From a checkpoint of a small mixture-of-experts model trained on Wikipedia: vocabulary 8192, 1 pick a token.
Below are experts of layer 5 (counted from 0) of a mixture-of-experts language model. Rows are named router (the router's row for the expert), gate (a neuron's input weights, with its number), up (a neuron's input weights, with its number) and show model dimensions 64-127. Each number is 200 + 40 x the weight over its row's rms, rounded and kept within 0 to 999.
After each expert's rows: "gets" lists some tokens that make up at least twice as much of what it gets as of all text; "comes after" lists some tokens at least twice as common just before its tokens as in all text. This comes from a sample of Wikipedia text that the model never trained on. Tokens count by the router's weight.

# expert 0
router,227,194,275,144,119,200,122,148,190,208,174,146,163,232,220,203,219,133,175,215,224,216,218,174,156,210,176,214,186,203,174,224,269,262,187,163,151,215,218,184,129,141,148,214,298,146,197,224,209,145,213,259,253,221,260,238,270,233,205,206,188,229,222,227
gate0,232,199,219,194,152,251,226,304,159,139,177,166,202,152,235,158,177,274,234,174,290,229,160,104,266,220,183,191,153,236,175,272,158,196,206,152,184,164,209,264,171,233,211,177,214,257,167,208,218,204,263,160,175,157,161,187,232,233,208,195,174,160,155,182
up0,254,230,239,176,223,212,294,267,139,230,186,152,196,183,173,146,196,247,246,175,259,232,163,146,225,204,153,203,165,225,162,276,143,216,168,150,169,206,220,241,173,208,188,147,178,206,172,183,224,160,244,192,191,163,107,168,180,213,183,202,190,176,197,227
gate1,147,229,159,140,236,246,149,242,174,159,192,181,144,176,215,189,203,202,193,257,226,139,220,225,168,213,219,315,202,225,242,234,214,218,203,216,235,285,167,255,228,282,253,164,149,196,176,214,204,109,151,166,205,176,295,202,198,131,172,201,192,178,178,191
up1,210,254,215,211,194,196,165,189,196,138,194,146,173,134,214,215,229,182,204,242,166,172,248,255,178,163,234,280,234,187,205,219,187,176,127,138,198,211,181,227,250,230,159,112,235,192,174,229,245,88,195,159,206,256,234,212,222,183,164,218,226,200,155,113
gets: ":", "-", "=", "|", " /", " -"
comes after: "\n", "\n\n", ")", " Born", " Location", " Species"

# expert 18
router,225,179,182,211,158,250,283,196,175,245,208,200,262,232,189,141,168,253,108,167,164,184,197,188,158,224,174,205,180,170,169,219,166,170,194,156,238,214,239,193,140,239,247,173,180,165,197,139,184,141,210,195,156,172,233,198,217,236,154,179,284,263,186,233
gate0,208,234,136,148,169,209,232,208,226,241,143,182,194,132,206,146,276,191,210,222,186,162,138,236,191,181,197,245,207,239,243,186,179,214,186,150,163,228,218,194,223,209,131,214,195,277,164,184,217,285,279,191,185,138,213,190,223,237,129,205,271,209,183,88
up0,171,192,156,135,168,162,170,226,203,239,242,184,187,182,191,205,179,285,204,203,202,212,147,174,179,177,187,210,197,235,111,176,172,232,158,252,167,185,223,198,245,287,197,220,262,277,218,229,203,177,239,217,155,212,222,166,254,211,161,221,229,207,184,157
gate1,199,199,200,199,178,229,203,226,177,95,213,125,256,165,224,217,262,277,241,291,208,236,184,135,179,138,296,209,167,188,135,186,187,203,242,158,227,208,217,203,207,276,174,162,176,253,207,240,245,162,163,184,184,201,212,225,199,216,222,203,212,210,170,211
up1,175,154,198,154,203,203,176,208,156,199,181,186,149,119,159,138,286,184,169,207,178,183,138,275,177,158,218,145,196,231,153,176,155,252,135,189,153,158,209,225,128,289,193,149,212,193,267,188,88,221,180,224,204,213,214,206,178,203,182,168,244,131,221,214
gets: "'", "s", "9", " Gu", "0", " Si"
comes after: ",", " the", "–", " of", "′", " /"

# expert 2
router,267,163,133,155,220,217,235,200,151,209,222,200,165,186,207,238,236,213,240,211,177,238,185,272,163,197,155,200,183,201,167,143,145,204,179,153,184,189,259,211,219,173,219,218,251,181,230,234,103,163,241,160,196,222,218,239,200,238,183,262,123,202,181,267
gate0,171,244,247,182,213,165,265,258,198,263,198,195,208,219,191,201,195,248,268,213,191,123,306,240,193,204,103,193,100,217,185,236,202,212,193,294,204,201,234,189,160,219,200,241,201,186,176,160,273,199,179,202,277,179,256,204,151,207,293,213,226,174,188,223
up0,220,262,222,122,215,191,228,235,183,213,203,197,172,274,217,231,153,252,203,176,137,162,289,300,185,167,120,172,117,255,193,226,219,207,237,196,184,203,237,242,172,185,246,207,192,184,225,180,246,187,203,221,258,229,219,209,173,261,264,207,173,164,202,181
gate1,163,233,170,115,216,228,262,204,188,215,206,200,200,112,99,230,196,128,203,162,245,201,203,207,228,226,261,154,225,211,151,179,235,213,213,272,199,206,221,237,257,236,187,210,164,204,133,263,208,215,225,228,176,194,168,185,225,220,196,165,217,253,176,255
up1,182,218,138,140,199,174,264,220,214,210,191,196,182,159,149,189,215,155,198,250,198,176,212,168,201,190,221,197,242,195,193,161,216,189,229,225,189,217,200,178,259,253,185,132,150,217,146,232,256,173,242,216,136,238,206,196,239,233,219,170,255,213,163,285
gets: " |", "  ", " Total", " Team", " %", " Title"
comes after: "|", " |", "-", " Total", "  ", " ·"

# expert 29
router,216,288,168,208,182,142,149,141,227,188,209,246,194,204,204,196,218,146,247,222,210,195,204,253,76,188,244,181,223,191,285,219,180,162,210,249,206,156,244,192,219,233,188,213,144,192,129,159,219,214,152,162,188,93,152,240,256,155,205,173,169,152,160,212
gate0,171,250,263,158,195,160,141,152,141,249,289,256,186,162,231,159,182,188,183,168,239,170,245,141,188,255,205,195,206,216,155,185,222,200,214,184,217,223,138,198,195,153,191,244,214,237,164,166,235,159,179,244,233,155,225,154,173,213,194,235,149,191,212,211
up0,213,172,150,160,191,205,215,186,223,254,250,156,263,128,258,175,166,166,122,246,187,230,274,150,169,265,216,192,281,245,218,182,235,165,253,220,204,223,154,186,201,158,134,241,213,258,254,220,291,126,219,211,169,113,181,249,125,230,189,173,234,204,214,203
gate1,110,173,264,124,186,144,115,191,195,230,183,105,206,220,176,219,213,204,224,136,241,129,152,238,123,232,145,220,173,129,205,123,214,248,242,177,236,179,220,244,192,240,164,254,178,132,185,249,225,261,233,230,182,240,237,192,233,206,207,188,202,200,124,245
up1,210,241,203,141,260,176,110,252,131,152,213,240,252,154,142,166,207,204,246,158,214,254,159,236,204,145,143,205,191,183,213,233,135,229,219,235,240,237,182,171,139,262,207,199,191,216,208,221,199,218,189,178,252,201,223,289,276,174,269,180,164,183,179,147
gets: "ed", "ing", " part", " more", "est", "ight"
comes after: " a", " the", " was", " is", " and", " bo"

# expert 4
router,207,260,210,236,225,215,210,172,104,212,142,203,251,249,136,150,183,272,231,124,282,209,237,190,194,181,230,154,208,220,202,196,228,210,214,221,247,266,228,204,188,228,161,223,155,223,135,199,180,149,223,173,233,205,174,189,147,151,186,161,172,282,196,216
gate0,238,231,275,211,193,166,237,213,222,186,51,166,304,264,233,226,179,219,194,195,185,232,212,216,243,177,181,209,210,196,137,224,273,246,261,204,161,251,217,236,215,190,159,231,197,206,164,161,258,224,151,230,213,179,156,193,194,205,179,225,216,246,167,238
up0,249,166,290,279,221,130,259,189,251,203,182,165,161,203,173,221,185,195,269,216,226,257,248,262,168,238,214,143,131,231,215,238,219,179,252,169,227,195,208,177,238,261,103,251,174,171,208,264,212,238,165,263,199,258,180,202,249,241,215,221,189,204,187,215
gate1,185,160,191,191,216,182,241,281,178,170,242,200,233,245,193,165,284,175,267,238,178,221,285,184,222,163,185,195,183,202,170,203,171,221,111,238,241,122,267,242,246,153,142,282,195,245,280,196,206,212,186,242,225,155,206,144,230,253,241,164,265,229,181,231
up1,243,194,146,212,225,206,225,253,221,236,237,180,205,243,267,223,244,266,323,261,147,161,214,209,228,172,142,216,102,168,211,143,177,199,183,231,209,184,209,259,171,201,143,221,189,157,226,174,152,189,98,165,212,124,71,211,159,248,180,201,199,121,213,142
gets: " and", " to", " or", " with", " but", " &"
comes after: ",", "s", "ed", " well", " due", "ing"

# expert 14
router,209,220,167,113,234,205,113,176,179,245,200,150,163,204,219,194,201,147,223,228,190,205,226,218,264,142,232,252,163,184,170,195,165,170,199,171,129,177,166,178,221,169,176,180,240,216,251,187,182,256,236,148,218,268,200,208,186,193,207,178,140,255,230,158
gate0,194,229,200,204,251,181,140,182,228,263,196,215,175,149,298,206,209,169,161,225,250,200,236,200,176,203,223,190,214,180,199,218,239,221,149,169,208,219,116,192,191,179,239,162,254,212,248,263,225,171,207,211,235,240,158,249,175,225,156,213,179,226,235,159
up0,132,222,161,153,278,192,212,170,174,222,204,272,209,180,211,202,199,265,176,134,229,215,177,190,82,186,155,245,225,209,235,208,179,140,190,207,206,248,160,205,168,200,207,191,262,240,166,180,213,261,341,257,189,179,110,209,190,180,197,171,226,233,157,187
gate1,261,207,168,207,148,223,183,154,172,212,157,139,183,202,215,222,183,276,198,210,131,256,271,177,231,196,119,153,214,197,154,244,187,273,243,258,231,225,225,211,173,228,156,210,202,205,238,272,225,178,204,270,240,177,223,276,235,211,199,176,179,216,223,199
up1,199,210,193,241,229,247,184,203,171,229,172,173,175,211,191,269,139,209,218,242,165,260,242,210,126,237,181,210,189,155,243,266,168,212,252,192,162,250,207,208,190,232,208,217,133,202,251,243,182,177,233,243,203,242,220,265,300,181,173,238,155,182,184,203
gets: "=", " =", "See", "s", "History", " career"
comes after: "=", " =", "\n\n", "History", " also", " life"

# expert 7
router,202,167,173,176,124,210,152,182,205,210,119,193,186,222,158,149,180,207,226,140,219,219,208,224,147,154,230,277,194,282,229,144,184,195,229,213,208,261,216,204,223,203,203,194,295,177,234,201,268,205,178,178,266,195,246,140,170,186,187,239,180,159,242,160
gate0,223,212,159,253,177,174,170,240,180,191,143,241,175,217,187,154,279,208,171,227,200,242,213,187,140,206,232,134,254,218,226,208,200,183,144,211,209,219,183,218,148,178,189,206,210,232,184,142,235,189,163,216,208,120,203,157,262,229,193,263,151,244,206,236
up0,210,209,139,213,194,212,197,261,201,249,131,201,174,187,210,196,262,229,203,198,182,261,200,208,138,164,169,162,217,178,191,192,260,203,204,231,216,177,159,160,161,182,207,187,142,227,195,155,187,205,260,194,170,159,189,110,225,170,159,239,137,211,218,249
gate1,179,123,214,152,208,263,258,223,133,219,231,165,153,197,150,143,148,197,196,211,212,186,215,148,227,212,187,191,151,278,189,274,226,259,266,180,241,182,146,159,136,182,211,231,238,216,174,185,198,266,226,164,210,184,174,274,209,188,169,222,202,181,215,196
up1,196,150,165,154,202,253,211,219,209,207,204,109,164,210,121,150,150,265,193,220,205,231,195,179,222,215,213,246,94,265,203,124,189,247,197,175,174,182,145,191,144,188,230,251,220,281,181,185,209,196,240,182,141,204,183,256,189,211,129,233,181,157,229,162
gets: "\n", "\n\n", "|", "=", "-", "\n "
comes after: " |", ".", "|", ")", "=", "\n"

# expert 25
router,225,179,179,211,157,251,282,196,170,246,207,200,261,236,185,139,167,249,105,162,163,182,193,187,154,223,176,202,180,169,172,217,160,170,204,162,236,216,239,192,139,241,246,173,178,161,203,138,188,145,208,197,156,171,237,196,217,240,157,182,291,259,184,229
gate0,190,98,238,194,200,141,223,151,143,184,169,274,267,126,171,183,242,222,163,188,239,182,190,174,204,140,166,205,205,174,109,170,207,262,114,216,237,232,204,229,219,176,167,223,208,290,172,160,215,182,213,249,218,234,210,206,189,220,198,199,201,214,165,211
up0,149,133,245,176,228,213,228,123,177,126,211,209,163,200,220,228,162,252,256,274,232,218,225,173,173,183,199,239,212,207,151,201,256,207,184,206,181,220,181,142,214,110,216,227,258,70,155,262,203,206,177,197,189,204,210,203,181,197,240,199,192,204,126,135
gate1,257,244,216,181,228,198,168,175,133,179,301,209,167,125,179,213,180,203,214,217,213,252,214,231,225,106,187,178,168,266,243,120,204,256,127,216,197,177,174,148,238,159,212,258,180,211,281,242,142,245,208,179,231,184,171,199,205,188,168,184,213,143,240,182
up1,169,193,164,224,137,232,109,201,202,146,338,172,157,159,195,152,186,246,188,213,237,196,210,262,192,158,178,220,166,180,188,179,126,194,248,287,177,257,190,209,230,181,166,176,232,208,213,191,271,225,208,247,250,183,221,208,203,185,245,277,182,204,244,157
gets: " 0", " 1", " —", " 3", " 2", " $"
comes after: " |", ";", "}", " +", " $", "  "

# expert 21
router,136,222,306,181,216,176,224,196,122,160,181,161,235,223,165,180,266,252,254,231,194,221,146,117,142,151,218,164,239,189,155,225,187,204,198,226,240,225,196,152,158,173,150,198,205,288,220,217,184,233,194,218,281,151,229,153,195,240,234,183,183,162,190,208
gate0,231,180,223,203,238,180,223,141,204,222,191,211,173,246,179,221,212,204,221,179,152,245,240,148,212,149,194,174,146,206,245,208,181,220,218,140,214,187,213,210,180,162,175,190,226,241,215,134,189,199,216,179,246,163,163,131,245,182,252,183,201,211,222,244
up0,254,180,208,196,247,236,193,236,198,179,256,163,272,210,235,197,246,240,178,184,218,181,218,273,271,216,203,188,188,183,263,193,167,135,182,196,240,229,156,191,204,167,242,241,221,191,228,220,143,138,274,205,248,198,203,167,216,114,139,216,207,194,182,226
gate1,223,194,235,207,178,249,152,199,212,183,182,217,195,219,193,218,160,223,209,184,132,172,204,182,234,160,106,210,161,108,161,163,220,271,158,214,163,93,229,209,216,139,258,241,300,168,184,258,145,196,222,204,199,221,235,166,217,204,155,220,231,193,191,253
up1,160,171,178,312,226,200,167,262,167,273,216,260,168,228,196,198,156,214,224,298,154,123,236,180,244,220,220,174,193,222,141,133,208,175,167,143,134,196,153,172,181,239,142,189,194,191,248,197,156,221,199,176,161,242,241,240,172,178,212,186,177,202,165,143
gets: " the", " a", " The", "The", " his", " an"
comes after: " of", " in", " for", " to", " with", " on"